Weights of a small mixture-of-experts language model, trained from scratch on English Wikipedia.
Experts: 32 experts in each of 13 layers, 480 squared ReLU neurons an expert, 1 pick a token, a softmax router.
Below are experts of layer 7 (counted from 0) of a mixture-of-experts language model. Rows are named router (the router's row for the expert), up (a neuron's input weights, with its number), down (a neuron's output weights, with its number) and show model dimensions 0-255. Each number is 500 + 25 x the weight over its row's rms, rounded and kept within 0 to 999. Numbers have three digits each.
After each expert's rows: a language model's description of what the expert responds to; "raises" lists some tokens whose logits its average output raises strongly, later layers aside. This comes from a sample of Wikipedia text that the model never trained on.

# expert 30
router:466531537480473488484525483488528542518468463545530524526510469501520522525534515478474482482489486515538517572521461517541537455495520451487496528454514468522472465523459475506484519496469498523529478479482473512490477486515523522509519492493541483470495533526527466480498490520479484492487485512461514530484520510483539478531482427520526525467438516518523493523471472480522481483530520519484480475524524486509526469488517523508503519489536486521477523517529484480520487517491549471468513519490520512474503519481487489531478454477479487491474488524512442456489519520506475493516468486519507482481518473504470483483511529512497520531459476482505515481536500513475504497471517482524534508470525544527491477446517461508531514494514525476549512540503492486499547449520509
up0:497484460531471446506508517447476533474500439502474495505503492462476514488496480522449530487501448529513517523475529534479532543513549489514517482486455543544493473510509491456467471482528481493511488501511493516535549515515540514475467510487497512516477493521516489489509524518511484498501548489497476519500492520499481463502518510498500507499456510524481510509536497531530494504516469503495515443513466506485501481515491522539519493498490429508487536473515463531478478494481545498522506544461461518455450464481445521509493478480444502500515475526524504442468510507520493477529490458488526498495456498501483519496508533524521489511491504504519483462506450513476494444495495510498514507494468516489495539480511504564512475462447496508549527498506529480519493490477500
down0:484481542525503550500498521521487470471518510481526553480487482484486490493540494500472508468465492515535485504504491481476514464531508483545451476485485505534491527512519463493480508535499518484446481502527536524495527477524539460497475512490507492476474486456467500518507495499499501473494518507500517504507478481500501516521504533503509521517484526467488484466490478500517518492518465512487500498508477442508486522504493531504536576494539495503546488541499508497504455512515490488530550460511501503510464507512499481506485468499469489495523464497501500480531520561519491535513511551493536491506485475542482476464587516479432511477504493499512533477508460510480527476462453467510426524545492509508483545520527485493476538482488448489490495527464530516493498457506480
Description: Word-initial consonant pieces. First fragment of a split word starting with consonants, such as coup, cr, bl, cy, rec, Comp, Fergus, sh.
raises: " and", " to", "-", " in", "s", "d"

# expert 14
router:477525479473541487475516496448521566503494475544522516519523489527504524530527496484473505425479502528495492502509484469490510516502512451501450510480543507548509510518494492514487511463481511509477500473490476529436498475475517524511516492530481509482500496486436485553495437502499508544477468519526494526505520527476502462466468479480517528468503508519520511514496496521494560506520497518488473450520507494529535460481485525538492543494483468520467502466533471497538496520503461493527522441482517505472507508503490463525475513509467506476462490519511567503479508514517473476492501485528502478527533469529509458526535513516477506519530487497549515513476534496438484502489504506538532504549517468524515476481521501484499494478483533484517518525480479501490516466496507
up0:464481505455528498498498536527502495500497518474500533480528493492439471459441477502507580505457500497540500478500490511526557509501533514529506506503506507515449472540496492506491516499499469535503521434515500501443492500500481558485514491508494544527479505523496522532481546475492481499505449509459477512496463497512477545500514491466490484488483512494498442550464514462486495524517478491475468500518490546475538505496539475516526510504526487512532499509471479458516476474520487485463529522506491513472474521471483520520520479504492477531493503509500522504521487514509496527472520491540479491520535516512486488518433487511511522518508497481539469521460496514517495516523489438518485477468519475471538474499533496475532488487473494512481475480486533499491437455465467
down0:481478468479502493513455522512539538538495527544495509476508491500531468502470488545486517505513521478485496484532460482503510505458483474508477517511508475503503455504481502533511498528529509495489514525538542481500490522523469537489525499545504490485499480522524436483500495502503531517498457497525476512485497481524506488455473526475539510489488494509515503491503481492507441534527491449493499506483507524541487463486486519515493510465539453499553497441489533443495517497513506515506464490536468488504495544449434519480466498489505499496482484518461564485514481455514482446516531493458504483525463490525484516520523448472516548477480483486482524519518527488496503478484488495523534501530490504545521523507498466504458494563495522532523511493545479491523536477474521
Description: German and Central European names. Word pieces inside German, Scandinavian and other European names and terms, such as Oberliga, Leipzig, Gündlischwand, Division, der.
raises: "-", " and", " in", " at", "/", "'s"

# expert 5
router:467509498470522486461521486476541574566499474442529524527504469472544513532520519467471517493483539512516517531528496546546527503475449499488478525525512476534471506533498482514479472475479486524521487459492475518527465489497533515485513503499506504485494506520526533483482494540509469463479531495537508495498526499480532476464483502492528527472504527521531532519459470517490497501530545525483461476526515473513519472482504529459519530478512473534476521493519456469524475490477514475472483516528537520479432452474471487520465539482489494459470469525498496489488521511457467505516499471509479474484528515513465480514504533485483516529523487470507519478535498521498486492465513516512477472512514519514471478494536490447524516492480508486476513519468508537495535489528509
up0:512518495466493496458503500499497530483515516490475521524496451488481532548470529527497534514530522480524467528512495517519448566525527557499520528439501519537499505529473504458534483515533509507493496474497538475528472535510513478472487512484455487511525521511503521533469537498544539526505526486516509486496496521517525484486457479490481502475514478487538518566515472462477511489442528482518470542544484486561494462456488496545483533524478504488476523518522495481498472532492514457447484529539488494474511462495499493526504488508559500462484531466477498497527493484473479473505507498511499497518495467511494484499509529506505487543475508514511456508499486470470508538520502510504567518513490527472483465473516532531499500520486456509526518531501524517497519506513493
down0:462517515484473471487524513437571485490516472523476533478473523478517509528502492506467524527499488530508497470500487474530498508515507529549554521491438531506501505480498489460477479478495528491517537474480520511527564484497487525484506486496414504514502473484489485501526493469493482481481545511503547495492513475521504515473536493492477491516499551483501429555529498493497507487477515528467513474484538498492456498503484497513468472479515492534490479501515488494487496544521494489463508558521480493506464482501504491496467493558494505537521517526442544541479492463484511508514490513493521488484504502476494502502456487525464516552507508497510485511517509492491538496508526468518518501462471519498541415516483479523471494512505493496496514505457535542521471516525495
Description: Line breaks and clause ends. Line breaks after section headings, plus clause-ending commas, periods and "and" in prose, and some abstract nouns such as space, test, interest.
raises: " |", "m", "he", "is", " of", "p"

# expert 31
router:465505506472473482469531475493528485535481458502527522534521464517529523530529483469466532521503474509527528521524469510504504493503495520490489537488506457524507481529473467516481481469475476527517484464479471528500470505462528524522530487503522515467480458493490541496515518534519540482486482512438521489482510490490537479432455489536536527477506523520524495535469480515490501518529530533478482475528524484527460469476499535531531510494484487526471529468515499464530462478478487481453540513504533524471471470469468480524480500466484481526467479527522479487520525524510467438515490472516478472472527477506481479511530534511463526525516492477493501495518510514459486502472509451527483494467536522518480475544539459510527482502504521486509522509494516498508528514541538
up0:516506549494431525465479503493536481476518524453495517506515483474542524518532489494449547490550464514456466498533496515504505468496484521485505485510502514509506512514500489498509506493467520490500499498534502467521492504545484490557507454498469503524520501538481511513520536542532470475529516506499545490524517482469529501476496465516468457455521446545460526501497498520522512507493535495463529479491447480495525499477510498493456518454477477525499530461499508487483509513492488516481538531484527481483502462491468487510538512476474510471506485467513502521455460518474485547465497473475467515506503478498507486541496481499557529515468484485519465527480451472460505485454432486501529488529504506497475490489497480523500543516528513494560453498514517491491500493495506
down0:484471450489538515510477491517490547493473483477492490543510528484442499468456484515515526480500472531511525505539548532505472505460517528490506538492498467467482529487517490472517495492506472479564487515520503500468509447504534508398525485528488497500490493467495539526498494566523518486468472506522475500470509565477520501488507459508509502492478495440504482486471517475490485484536508495517510524498512503556502502474506509504500549512537477509490468503498541505488508514470512480514503499477468495541512509496534505522468509524517483509514507525504500533484519494493524491503516522523526505530500447527523490540492507506455548493539508486486532494502527447531440524525498474512442549504498487511499479510459492503515500482467492496471489483466519544473478501480470
Description: Kinship and sentence ends. Family nouns such as brother, sister, children, family, often with a closing period, and other sentence-final words in biographies.
raises: "-", " and", " of", " from", " in", "'s"

# expert 17
router:463505481477455478462538474519530531521486477504527527538482469511540516539530506462468486515501459510527521512534485524552492495448493506472523535528524466528492469526499467510485455478477474529474498470483473528510468505464526528520518490485485514517473509520523524497510513534545516500484479525530515493463505504488540479472475525544527529471498534522526499536462471504487474510528521530470478471530499502522479467476477538519532521474505475538472516476519489468531456499471535473465488528497545511475483530477467480516476496460473498523477480533496471493560526494514464507514482474508468469471530477490467472474519541504495533536512496469502501476541492524494509512466461502510479498535524511519482469512521489480537477495528515474478522553484491512474496497530510
up0:503499469500511499466525488536508512527458487475514471502513508476532492489531490516477462525519513528534520487483495474501537486502509527486522549501507477480507481527507500508510504431452530511472539483470479500482481459515476557512485535477466500490474523497494511464435516525528502510511504538490480496510502538484491464460506484491486493489450539483498526510495457485483527508460504544494430474537503524501501517484488517528524470514493514533492466510493526502520481481530516509488523507477512475514497448565537494528516510481529510497470515521483486510483486445456493494557514472494518511502528505504505526503503541485488524556474462491503494482494516558514469463537500533525470529499507486448461496523469474489513528474499504507517530515467457521536463467475551
down0:523514496484473511458522555499496553519492491520514472455491517477471480467506531517550467542510466496532548463472461468476487496480538510534536497479528550502491474470478530493514525515472449514455504448474513471478497544503541533511494492486502458503531492538502466506495477494498495464487491513514548531496525551524520503456478535484495563501508480518494492527499510512489529491487485500504496503528530500493504467535459461503492537478503536487516489489478448545515487496503521504451501499483494522570488492501524509506479545528560530517483474522497522490491527460478463503456499453499503521453466514485523455485474474502523513489490534489472469496473523501509485492510513458467521533506517494507490509513517521489476498514502504525491491507512505506514508459531459
Description: Line breaks ending entries. Line breaks and pipes closing list or table entries, like species taxonomy boxes, infobox fields, track lists; also years such as 2012.
raises: "-", " and", " in", " to", ",", " H"

# expert 29
router:474518502494473478508507504477521517506473462537520515545529486498498518525531469496472514561472514500511512530526515455474525492493517499511526486455536498515498502523488456517481491467454496553494496479493472538494503544454515526493458471518525517494485486488549506468494476497460480466507494497476494500499555479477527449535488492489517533463441483542511521537491490518512505502537509519493458459529518502527476465481499507487488525498467463522486504515533485505530508517489519465517503503486495546472509510490466502522491492484462484512486495533526499530506566541487456538463492480542496496531533483515512482488508502528499526527488499477537512516467511488481458527461488485522532514571520483526473459523494479492515517495466510502513521458566524537450520507510504
up0:494479532504480479540475482501503508500465479521510497548496489532504522504529489511539479497537468492491542496494552523503484482471504514459498484497496492471518473512488495501527502488508496523488552546482492517507458529508510500499514516493507542536513505514517480459476464461450487479480506480511530474510487475490444533468494516489512487465516469462491518510457521451506499460497488520546500452472524509501505570491477511522512512479539480499460503487556526475487509556471491525511481565524477505487507497432502489522497512487469496522515463518490480524471471483475500509501478507520485511486459493537479458475465540499477503515522467542499461511520498499482506524470453479489555520513450477486498512512472471471535483493472552537547513524524528506538513505487467
down0:479517511502500521527463517490496534521503512458484462510501510528464523503520446473503523507490482544492460472488471465511491520542536498496516520513546496524495487502514478457486526524526475482499481499510492500474528472409468536560507530418515484551482483431480502489486469512557454484532505506531496509436523506512532466518458498483504521526524491520540478526499525491480499498490509504523490543517482486471487504479506491481504499496492480509532512469469510478457524495516506499495528522513530494504453535524479515456497523502472462491498518503454470486490485501518497490458514481473514518489531518513521532460534489507515484467505503499470527535523491501531490514511525527499515496493501509523452491501478474482501584463506516507475527518508492501481534483450490
Description: Name-internal syllables. Middle syllables of foreign personal names, especially Slavic, South Asian and French, such as Khachanov, Kacper, Kajetan, Panchito.
raises: " and", " in", " |", " (", "-", " L"

# expert 7
router:486535498463540489481533497515513474480486507484531511516534469501499541518530537474450460514480529523534478511519502527467535481462524512469457518511532502503480476528485475497492498492470487513539478461468484520501484524456521533475512482499521492497475487518506494489535497534479548551505495458475520506470542462502495479503521530525514501455472517509531544520482496487497544503512502507487467459522485475518531487483520520495511520474513467519499510531524485471526507467480507476493490493493525501477475497480502443508449523502444481474437483522501521453500532465521475492546486474543491479501532501501499483504473534463483501564516499489509516520454494479472508471457500507521530465526521496519487481527487487459519521491453539500497517492532536511532468510562537
up0:510528493501491507533501514511521535517534481499508528515479474535487467455501532469517489482466505480500506527482486522466504502475491466457524479497497508491531508506508445493461525497480520519510522492525456484503470512468485464501501474525521538516548454525499479501528480485546537504513471475467526515525538510520498482526499523499535464479483511514492509525467453450532517492499529547457469486530520527529508558514460479507490529507496545505444497547509520463529485469505547491517509484483526519519481527483491484525541492502541503477526489505520501474477501551479505536497477515541527493489515497541461478459465542501485501487490501510457509504512482474460483483503474501523520526477469472498468525505508515551519507539478462506511521491488452515443542489549462
down0:478477529464513479546475438507486475538512530528477470485478496486441486516542534516516547490532477501433511486502510482506461493455504486505500487535488516518515498437455540511503494537497463550505534516476494535497505554528494503468558564546476480525517475502500485529519515557538467524463504466509489467491505467448494526516535519484481444521501505502522490496516526512477474541506528506513502510477505457486503494518502498521513487482471500519482497492495493514460536517501523532508466490486524487501478496519504526508528487457505505480482501488513483480541502466467495464525480497515510496476479487498514522542552516486519479482453530451505491461470482475438513495509510488511495471539489549480479467506510529494498494491503517521488491485532500524509500504532508
Description: Label-ending punctuation. Colons, semicolons, pipes and dashes that close a name, team or label in lists and tables, as in Ari:, MLI:, BUL |.
raises: "-", " a", " in", " K", " the", " as"

# expert 6
router:469489520476450483466532476500542539524473481486512521533497466517535515535531531465467508521511473518535536516533462493535509479487502475473499521475532459531479487529501478511494463480470491528493468465480466521495466523468532517520490491469550497481472511500456529475445519523546515477479487505499510498471520516485528475504531517527531519471470523520530501527470475497483539511532526529476494478526485479524494476475513530554519523492513474528466525484524464476532455495482504473470495532511528508474472479468474486517479515448477486535501490537482449485514522513486464468528485476501513477475523455493457475450525535462490521536491485471486492493532530525527510514469498499501489499525521487515491468519520469533536494498543519485522511480475518525496519475528489
up0:526504505488473472463551488462531467489464460494533497525518496470469509523545502487517476472509488517519520490478453500522491490458488475486503495526508559491517506513484486507457493487432516504476500501514488526498507503487496543501527508515502480524497513460490495473451491516476533531505484472530484520479485520478555500516507505518518480471515467532408463484502519489525489486514519482494531486471464470524558481541484466472465494508517496494492514509523483486504466526503544497556500538501482456484500545520512468504468479448513517535507524491517534483534487501508485501480440471529503490524512525458500494498549504474502517503518506499492491482475487528557504517512493520496500509499498491501414520484502561483470492520500532452521517507478482498519482478506451
down0:515473536512477505521494503511458489473520534483499483466466480517525510521473514486513500468471534464443480512459520505478450503563505561526492476489506499500528482529523498512469514542505520520522502497491490499537515514542452524495523537529499526463523477512505535487548532511513504517449491511507526504476480459506511464479478483497493461481494510483470526521503521462550460474468474499493511533522428478532525502472524485513521507439498560487483466540436498488511488508482493495515508500486492482506495519526527522510496499443471508492462519488497483499527496476498502480480478513492512553513548514479473541544505495487518482503489507500511500535499474502496481435533524531500517541492463459512560518493508527508485512474470510519469529468521471483500498511498480
Description: Biography list conjunctions. And or a joining descriptors in short definitions (playwright and scriptwriter), sentence-final nouns like games., team., and taxonomy fields like Binomial name:.
raises: "m", "ab", "w", " and", "v", "aint"

# expert 21
router:471512498469531499466515483492533501529471477506515524526489469512539520531526493470471486486500467513532524497523561502533524461435472524468492515429512476524520469519494484506485502484472498519485488480478482516495472448496527525480482497502500565454494517542564469520517493512462523508470498539478518493500506483483510475464504468528530520468466537515520529519486470477489493514532512522481487479528493485514506474489519527508509516499471477527463532512507483478528480533476528479470518454515517523479501531482495480527453470466470488505478481528514555508489519542507470464479498485514509473460524502480482480496522527484497519529486489476499516472561485506523489486472535485503494524524510476523481479536503496523530535506575517500503514493468488549532543518530517
up0:462518501501495484555489548499516501496534537473494520472510489513491480480494480500504494540469507457494509478484519528506489509486458535514486477514516503496528469497493504501479442509495472487490507480494537566498497487517490468490508511496485495498504479522595558474492510474420527522510522517511526448513498488539538545483499474478535487513510524453492520479539523514501455562449510470521462523527486511499460512498450466484500481504510452507491535536536500497497497527536493510479512525495480529509516496514523469490526494503479511505534469500478494523487492452511478495464512495491484492539544547477491528483485557529486483491504526481526507531496497529539544488463489492501500525514557550489478471509464481493498463513513487495519485499519486529523478526486519
down0:519506565471510511492528481492526534517547437498503527532501498494496514483485504478438486521504496467514513511537495466484483547526501500544491538492498503466477498502495480496441513454465538498515493524512516520506507498526534514566510474482469489493542491504504460521468508461508527493484507515486495511569492490499504496467494506518511481528441509504498499466490515540519484528470481536477486458553488463529484514503512536516499505491510565509514485519520488466524490517491520559520507466501487500483481467493444514481496482543533461484508499508452514466503526502478471482522526502518505499501523426519497476499468500523514516483524470477477503492537482529496532474523480463471546497527504499482537500484483472530482467487486523518488502518495523457466473551495466
Description: Name and number fragments. Word-initial pieces of names and foreign words (Mar, Yut, Sub) and digits in codes like UTC offsets and model numbers.
raises: " and", " |", " to", " in", ".", "s"

# expert 4
router:494484510462506507446490476468507516562503478469488512502503494523484521531527479477486474525493537558530526529526507502472527474488526486495497510468527486526474476536482486507483542466516501545462512495462476517515500486496520563468490439511517513472527500525514463540531458533477479528484470475496523538490527506472509480478498515540508511436488531543540506505519486502526480483549493536494499497509494505523523441519525488476531516476521481535479504518522522502539489506487495486492514492490528540497535512474473463506504522480494472511516492535464506495490558507457443493468480478497492486494521500530474481484515528516530512533477476460507497463468465495511504513459493470500494479499517538549493451472525522518536482462558516479493500486529485513518508467491488
up0:530482538503463515506505520485520511493562524510523449507520506487535534501496501491484506513528525468495559498489486505494514497519496526524520483483423566468489493504495550481518475462538482507534473462536488485504528497513532494477508489509520480504478510501524523511465481466501517473470482490488510520496428518490507537483531476474495512520501476476510487464496510504462513489512526493512569459477515460474500488507511507544481483506494488469495500460469457459480479509542480488528525514479505509523450537491449520504488529531478512479454546539515478510451481525466509489507527498488483518489500493520528444509453533475504470455502475538479499474441482477484503521493476491504457513510504479503513510489511506504545508520505525487506473548537536517471527491514512
down0:519534512479460493490500476492513507537506499451506436525525508483495489512492517469541498465509488484451497499490507512491539471461495516472504504520495489492476484492479504500500495492509483513485503497509519494556498496503516527497529492501544519506499508511525487453521541494472486534511497506507519514514512532507550491462443505495514466512518512492540482537510523486515527526501529489503462509506476524475492500556521543493467498540463489496492499493491483523481549497531498499477493514479478534494539514527566514507454527466439508510500502444545450487527511485501512472504479505509455474544503518527476462528497515448476531504541545515486481467479508517486527527491474493485436502485517442485486511498517493501492499482483523449447552501551449486442518463511493
Description: Mid-word consonant pieces. Short word-internal fragments inside longer, often technical or Latinate words, such as ec in insecurity, ul in stimulating, oc in advocacy.
raises: "-", ".", ",", " and", "ab", " in"

# expert 19
router:476486562483503489467510469497521564465480481564516515509521473506503527513520514485480506508496558541520516464518510472440522509452483561487451516431521485519480492522490493519484543502489484524570461476487475520485485497487521514501468497475470514514488521505496481490538488510530469488486513518533511515505515463477499488449457568516512529477460525514512481510490485507535481497531523516486485486524472499508500479478514511512508519489516491522483510494517496484523492504497498474476496500555517502482492517490484467504481463487502482490477485524492506487540522538493465484543481486530457484535525469504475498507510523508472514518494495479506528501445501498503523486478537530523551422521505507517487482460510476486508512477490516485480514496446508447443483530524518
up0:498474486499490547474499466482456467492520523505536496484471463508498491486438451512498478509461516447530531503517509476476502471485458474508522557524506468520468511486496546552494466530471530530538511492475508492484483544476516503483476473516490489537507483486482525532566525492485489502520575515529535546536475475493524503472495478472519513502529532504511509480499500494558494546497523502492489479509523477471521462477499524487473511507520524526482504539523511480511531469482495467478510482454504536493510536460507509535476531487549500504478475486512474489478481483528515512501525514523463496534486465507468496487477481528492539519469508504460473498514454526512503505475526503511492497501556529480527500529504497485500521471470524491515506549532478481507461474497439
down0:470511521514518491518482517508479507459467498465452521525478500495485523496504474488542489531516505474523477507489479516479510485525514499529446526500491517570490469454461479516526534520498487535496538511480509491478497501507520521518471576507546493490528449521492492479457485531517508521497488501453454452499518514515504519483508503476545479517525505516501516497537482489468542515475513505525522480476481475537505500475472464479480540470490499489495502505506508569475561545520511499492463527513509485508477529483537494474538478497510483503500460478488475505514489472455509533508541500459484492488534458484429497468492481484554526503494485480522508527519508490448509517489460479478530508510491516478549521537541484513503489486488516512508509507516508498522431474526468
Description: Table headers, model codes. Infobox labels and table headers such as Preceded, Succeeded, Class:, Opposition Score, and digits in car model codes like Ligier JS P3.
raises: "-", " and", ",", "/", " in", "d"

# expert 28
router:463487483473475484460532461477532501491483472457532522537506465536536519544535497469471541502513484508521531490526532498549524478483508512457444519494516469524520468523501469515484480469469508524471497467488476530528466496463531520528487480489513495502470526535498540496476497533537498505480474486502511477461514528481526482466506483531528524474476524525528471535473469516490525515528526530474486485540502496529506468476508543511529517494498472524473531477525500465532468522473543471473475549495525519472468486475472482506465462460485500521484473527481478492536523492547468467515503479513461474455525498508470463480514534484513524538526494478513505503499505521501500513472502484512461501507528536518488471497509477510526503499553522459503526510524544471478477480520489
up0:508502489504482484514479488477474502519550494524535498493506523540491512513465504527489487498528522491496479464480498505560501487517496482481517513460505521531467505463526509499499520495470523491482501487496584519526496503487547513479473524490496504492529511550487483495497508467491535490496502481504514497496519486521514505542491511506497517486496515502505482477525505507492470476461494523488490514497509452503443465532516501532534519462517496486493498466490569515538501495463487499482497494467530496504519515518526474467541485540488471486487461522528548521510519482481478543496527531542467497497552532501471484519518530515446523531511470498497466495559425512481555498461485474519532519518521474517489466468508506457474474568499490541467555486473526462503491469494447
down0:550504529522468528519474498498507517488475479505549488512480506477488481493460533513500504514483456479498506477501514541520517466537516504498517533525514462479500508486506510473496478454445510513498533472527525513489519538496514502520519502466489468491500498418506485450480456511449499478513478522503467511494504536582546538470522492494495482512464488488501509487511539518518480476529470495522526509546476472448490465508508533491505498502505514492494512494517482513475510539536518523525507522507500486451494465518498495466467469435501514499502513473496495539496533524528508472498453504535489503525515500498472526507469454514510437464532510479523516482484546524474478528544490478488500499496501472535502494533493495506500505508517524466522460487431503507523489523562537
Description: Score cells, list entries. Match scores like 0–0 and 1–2 in results grids, and the first word of entries in lists and names.
raises: "-", " in", " and", " |", " a", " the"

# expert 22
router:470555461468488481480535509518515548491481498466526513511515461505505530526527516462475515490486533533514475464516542535507521490521489510482450516513533481509518476525452498526493511479478494525486495481490481509498484444467532529484489470529499525493458459513577495528472533514489530456486529483436515485486491522488480480514507489501518510462519521509514525509491489498463537494523510523484467474509503464514467471497534497446506526481508474509476520538509551489520488481497518478502498520448533528479519469492498469511474552492474464525476492517501486521461517490494494475528512494522502481545531571526506474519502529526474514532543490474539515498545484510517493517485486485539502488495510552507475476491502495523510515487502511521500522473529455507561467534521507
up0:508540506470528541474509489454494496477502475488497516495512473516527510529462510528484492443494504525502454496535492542548514473515480462487541517492528514526496511541505514517474508529478516437489537500488512518521507470516499576483473501495523541521562447555535466511464497527516519499468509523520476474476495475502530495494482506519496497485503501495510531494511544526472506493474473511500495498553495468517503434519494489503455485482529506512475499571493551459506485510537498520511492524520506484478498483518485521506506471536471451491494491508511494540507479492498463481512493515489462469518508470470489532550509516492510513480494454488522478503518479564532525455474468494526544500519511522522486484489489488507527459494500494468510539539471526531522472480489492
down0:473514496505529467481508472484535519510487502487486498477509502522517483486495501456515518483521500491477505478428502506509524518489494487505526503492529523532479540541454505500523502515459527463483480503478528462509476500512501479494495487483477487494520507475477485484517481520539573518483499533491538512524526462489495499498485456473456542517471505517477436496509469535515444517526508527468485513473527480478593519509517469469519519500454529507491490521496522514520470469517533477497518530517492522482516492456491500486513502529479492480510543463536520494490522510480523477503455553513567507463492489491503537516493508539528446436498524490501468465483512490524503490540471524494483486527542516518487503499533506522494444491479524457506520497535515479499478526528468
Description: Foreign name endings. Final pieces of foreign surnames and place names in cast lists and result tables, such as ud in Reynaud, an in Jordaan, plus election.
raises: " and", " |", "/", " in", "-", " or"

# expert 13
router:462438534485508482479552499480515514492489493483539525510537485528505558517518492455462529452504507549516511509506515536524517505493507465502501497511526493497502501532548496520465537491456504501503504467477480521486500489533538513482538459504464493495460482501502506505488524496466454537476526492482494511505513478479502481520515523521532495458522529521517523498478482442463507517509516549466508473536483491516518486472541527471496531490525486520492527464527483489520498494490472465473511489542501509457546495482485456514491522494490470493507481507532447427466520490488460543545509462526527492530538537529504497528501523534474514522498484480482501505515500468534501478467499477535459499489541480515478478466509493537516475461509528499536526490503481478458541527509502
up0:520501499508525471469504481498507516547501517470500499488514457471500496479548508490501482526497514462531521494539496494496494490501484523464515510506487514530488541499500540464486526497503490429516489486481495471499489513463505504516484504495512550523482504504510461479509536506564517516498511500467526484508508499528465502552521502511490539450480460513547503477509499516473518476466480499471525500510476502466549509527502532469507476467504476560446506486463480488520519490495485539511504508511501469490488453473490480519546527507425513487487511453496459467468522500471456503522529566488536528523497528462510509536464528551472478492518506491485509527503523480524478492473525528458469461475507487454534528538490463468553515511518508489492482559524489501512488506503494
down0:524455515486488483524480511501510490479479521503532565494557506491498511436493510493522503466519507490488575452525497505532514519468490513471501510500528515497506509516522526462506495507495510519490543528501560539443513485525542506478492507502508517464503529514495504433531489525470493477545500473495474489511515512508499489494443508512492486465520465463481482482493518509470453521519524501498510482497501475479477508520487475480528489503504471519505470488496474498487493510514486528478509486496448494448519520486472443497513495504510507484517539462514501539444495447496492515507510489471526509549544501526509500516486520508496527534442486520538452504496516500502516556546501496518516478517552507503520483537504503485428525461453527446539488521502505501491505473520499
Description: Time and context nouns. Nouns and years after determiners or in, naming periods or frames, such as season, years, role, case, in 1989, 1920s.
raises: " and", " in", "\n", " the", " to", " |"

# expert 27
router:475539474476472483465532468521531494511493488506513523539491471475544521537528524475467455509504495504534518499524500460532501492483482546475505529523526486521516485517509485512486491472490510521501463472490477521489465533498531527544513486482509559442482478512491515455506518528545507469484459505521511505450511541488526485505504511507520529475460520518525466525470472539506568480528518527480477478532487483523455471474521543499534517481481480529477516461521517476527467499470506474482465506444530523468476524467479485517471489462476501517469473523508483485533522472514469471483479482512492467515528465502466479497512533447501526532484485481506494472492503519517503497475472505498556464511516513509487473527539489467526523480509516476545525533491487494500501478517545
up0:480529481479497469466527454487527513471453545490474508507501510518509538541485503504457528483485496498548472506515511517550463480522480524502528544549535531505476481503476532480492505469496482503450546481512492511479491513494512491479507506506555521470495480490516473455501527507439490490508506497511485494496500473542496504492521526528489552457524508499524521510475504488526461485510507477513503489544499481510502441517528499500477501459506493503503485500509503469490493513522533507480481525502512500489485480526501459469513478458461470487510498482508559458482523480530522506502555523484505510479469448479529518488501493437488528517511532498545473522435492512449497565508521426514502474508508527500471518479537538506522547520508517516535496525483509495520527530486493
down0:519515502465533470476502498492486454521514464509474512478489548532532518485487490515511525494497499519533505492493500486488522463549496527514523485530483476496475533492434470493461500509496492482470488525505527440530477507518502493517510507482522463466548522479485554457472508520480575493477542508483474500535505465541498516498538511454457505510502528523496475544486511484517505516523490545497539496500472481498522493492526550504485515546455518495538416484457504476509512498520501476481454545521531483483472497531456483484524506499525519500506517465470499487490498534515522493535530493482522491480498511484488478474473492434507487519493449523509493501484435517487528479513468542479527530520512501515519491480501478487524494515495508526487507488519497483467482558488496
Description: Coordinates and table blanks. Degree numbers after the slash in decimal map coordinates, blank table cells, list-starting dashes and pipes, and month names in dates.
raises: "m", "lin", "-", " from", " in", ","

# expert 1
router:470491450490530492487538471439535519499473485467519524526481469522517526520529489479482510483507484537534529543517468521436518502512472502484513506495515476518419491529529477540479486488479468520561502477461481533451468519481524524479538493499482484498458523495537526509509519517477523451478528497525516524492493491488510457432496467504535521465471507514513508517461489482525452469525522517489476476520515485512500481483487528481515531482496482528490520465507483464526462529483490486483485522533533506473524525491474465503504488481483463478512495517553517500496524478511478531521469482509508486494511493532469497495508532487500523534541474471493528466489525470493519471479488484515450456535510523522490483493513506534523463472488535498476514491519501510518495546546522
up0:499537484475480502501535492464514468516495526470495510488516507498506534520517474490462544467464483523504495521467506514490481522495505496485494474476454525526516473496448457508497500394481528553513481522510461501527516553526485477508499499513524496514501519546497467468480515487540455513536500497551487558512517500537520460482512501486508507473535522544541479529473476480497493543518501513463514486495521556490517503479494539500493517518495483516518511481465508487532536504524547516490488500503475496508532513505477541519461509508501542507509513523491495493470472528548502496506496486496516477504477499475546484495460489474488473498456497468489513433455505476492504472505519512538555491485467472501477490484512479480490536511465512528464439510514500485499505461502550
down0:478484515498537527516514479535477541522507450512503491488515515478494512506532509482490477516494456524494499504478496531543497437540510494523487473503462470454482487464471525504475472502499511479503507475463517481481540534499475540475503481521547500472488508489539484520477505501467488493502477485490492465526451500505525475523515497482560536516521499473471480493517514491494484524559473475499516514516484510504527478546489535516556490468542490515549514513471493489504525479483533529479508459468509521514535532523482508548453512486511505545546507539474518482505546543451469499432469484489501524535483497498491488476494528522483500525498524489487488480492530448560527503517492502506473489485521476506499515531480502506515526517506515420515495456492457482525470502483487
Description: Table cell separators. Pipe separators and single digits inside numeric tables of sports statistics and results, e.g. | between scores, 6, 0.
raises: " and", " to", " in", "-", " as", " the"